From a checkpoint of a small mixture-of-experts model trained on Wikipedia: 8 picks a token, a shared expert of 64 neurons.
Below are experts of layer 6 (counted from 0) of a mixture-of-experts language model. Rows are named router (the router's row for the expert) and show model dimensions 0-255. Each number is 500 + 50 x the weight over its row's rms, rounded and kept within 0 to 999. Numbers have three digits each.
After each expert's rows: "comes before" lists some tokens at least twice as common just after its tokens as in all text; "comes after" lists some tokens at least twice as common just before its tokens as in all text. This comes from a sample of Wikipedia text that the model never trained on. Tokens count by the router's weight.

# expert 127
router:522602527510477525504532487486593484364668580545468359500544534493517513551556519481460549544531549555491493401538511489429505435458364548440541490476427491422587492548541553477475524474511429478505456467536497503547555433539522545553509417540524443487460560455477424522511541491433455524484516489428542570542454519464462569447510463458496487393596362533534473486497538452386506470538626442517502461506503515570471488463359531540554483464533524471498506572544498556517422589506572526582483498497458470513447507540493544480569468498487563458465449502422599476497516418414459502573494428488610466465502472439565445584501558511556480504548459426462399480404494468446449536504504524467502536545454477471432548455479513519538553517489513558547472535454537519486476489530420
comes before: ".", "–", ",", "% ", "°", ":"
comes after: "| ", ".", ",", "(", "; ", ": "

# expert 4
router:560565513499531486556538417530585487389582585526386402521583574560533470552538487485467514494567491496499391357543507454411454466489487566478537455540428483466527528545570459528420512427515426536479444511560510577529534479534544572514450447525620530533484552495531403555499544473429477566499550447461452506515513540498551544492554471545541529434565431511475521478619525503379456479499516511519593481486499542544500486554472515591506561453526515429439537510558508586506455551481543403536493509598491485510489524487513468449540497497427577525531422500467513432445547552413479563559558397436461435526499418521518512551485496465433433510616424463442468520440485492475521557440511502489464521552524540518366481396437433467444489492497509484569476536483487492453388536521491
comes before: ", ", ". ", "\n", ".", ")", ") "
comes after: "201", ", ", "200", "202", "199", "198"

# expert 119
router:564509538576514509540460505534544448444552557480424458450617604489530460602597399456480562615545487505494517442483498432409459520436443509417517441434504464483554555562623493437447536438516505562487438467572478541578586429461485521483432529524550436501390520521532499513460478495489524449491512503421489482543480422446510569465500493539521466504571404529546483510515563491379466468571526443486455516490482484546534468452432488528486566457514485505560550464558434494566517539584578450583531420449509420501488467443492454463536466498432530468456511537381548520485474509405574559577468380478530455513465451454431512493538544572511465468545460513422524510472543439423574551474510520487544514531538495503411556487493457499552454453466474442567532564474499559355448578482431
comes before: "| ", "; ", "|", ": ", ") ", ","
comes after: "| ", "; ", "No", "-", "/", "Candidate "

# expert 167
router:597527460471457504472556438499522526459535604479391439466563527509599454574470438473459567515524543524418458385517538469421552469456500504442522427505500562485513513553557502378467553443431369560511504533603564561635520470572540544537514561568568441528459533432543407565528535539441468469523509545488511566516504454478537515463505458593555510434566431576555547492552631488456497511475514522497598433528558463608472489570424494535590504451523510473438534476498537541551415479525593520432477453505465486524525476454460460524513459506417462499537422488482564463498443503437471458585535438458465418499476437473522529506534526479430415436573459455527506530437439445432523550527477545480491436559547569465483493441475490478524471461535526521568447461519430527460458441594463
comes before: "by ", "in ", "as ", "to ", "on ", "for "
comes after: "was ", "is ", "were ", "be ", "are ", "been "

# expert 199
router:592476482479535439546569409542537491460559565466374441502498593492556410508501468496525532496507463534407437485558503501419528439478476582452505439528496554534502540546599549483507504451471439498534511481612554587612514498521544487490582551559510506484439547373474400513516553578480520504499583531417484539525474419476564555531528405566532545415545487610580500459513603494449467497448552475572565477473494472646556475535439509489601483405505512536459508443551498536564457552532581501470516482534421480558459448432506505493470474448410425471551438488446494533477529479368463434576475479470572416494473478498553578492479506503449439432574413490486534593419462489462520523516473501476453522518499574553455515440481512510531479491547509555537517491510499520456384496544468
comes before: "to ", "by ", "in ", "as ", "for ", "on "
comes after: "was ", "is ", "were ", "be ", "are ", "been "

# expert 44
router:551527503487520545517497483593567430490534516399367524566553557607529435559566481411460544492514565483453455474477536481483529458496496527456426483554513497480523503480633604526529617467556401530601447551525482532529543467514574574533505464501566492522490553455488475490484525562380513533427498500483504570540431469501445479488485457482466479398522438596468538448616584499401461497458558476461641479473480473587491460544407483499570472450475504441515560538521507493513511534505520544564447453506450492549485486536499484475485439511473567502452540574458554539469465539403434529591499466472483366519459501455524551526458568473447434466629461450445477580400459565443564497552518493469405488409535493543456562475445533515518468406513469494497504494440479455436462489570490
comes before: ", ", ". ", "-", "\" ", "'", "."
comes after: "a ", "the ", "D", "his ", "G", "s "

# expert 6
router:527525457481452509509512489492547499425542584453394405447558579526520446566628402477483538629596517528491475441474517398438453401513431505367508435518466456445483489554504536505445500446481411459493422482528459534580599472472529535477512476512592496466429554451495449515457496529421460480501567543439574535443512530480531457467515443478501534452551358584485540526506562470454412490527637464504507553486475513573549509531458490490495498462562529439578526469552475560542413547482510556555506471527509457582457457503571505455515406542454512523446505476466491479543512538380500460512540428505568399497520425493592467581532543525473509457564489477425475453455557435455501554464469495495540472445546531530432545411464512548483539474488502508611500482480481452441407496583422
comes before: "| ", "|", ".", "; ", ",", "–"
comes after: "| ", "; ", "(", "Green ", "– ", "%; "

# expert 98
router:515602470480473497504530552544527484387591628528466417429595569493505497571582424516433574491574476455483419442448500503399532426483456531438544447542458539424546523519569547461527541451534446492519425472520487607544531469493545589495527450546559413491427500459463414509454505552439478508495526485457547568529523470444497553517499458522532470406533400597543497478512510408470502465570574468471512400538521536569487485500330461522554490466578504435478506509579492554488460573532552495573469488460447474531441491566515525469537460513536519461479518522443622499512529448390520504589491478496547410487473493465571443497509537504569431463542474461409393514359563418409537538498571516472518542495476460473443593472489500566527496520503545521545494484505531498492453463491463
comes before: ".", "–", ",", ":", "; ", "th "
comes after: "| ", "; ", "(", ",", ".", ": "

# expert 136
router:598568495503441463532515433468569471507530572456343424558535553537504488538513468442510533533532550544448457412460523436448418494554481523448521442474451521452499467528523507531446521469492365565544437500551486612541541492518519595482540487505589458526482536488491415575518452505402508542504498518442525478509476574437521457470576465533552455430566415468613576428532537515395415475549544461502513480519488479605568503505456542531512539398605477429568532489560470555573466529483528548558461483548502511593478468497475546487530396595498498526439457525524522452481465476419458472526518439450523427424443437544568488548546537521518504470538424503446434481447514509412537532425441553465466476528578525608480477462451446514426528425535464517544544499429473502416377445511490
comes before: ". ", ", ", ",", "; ", ".", ": "
comes after: ", ", "to ", "and ", "| ", ": ", "; "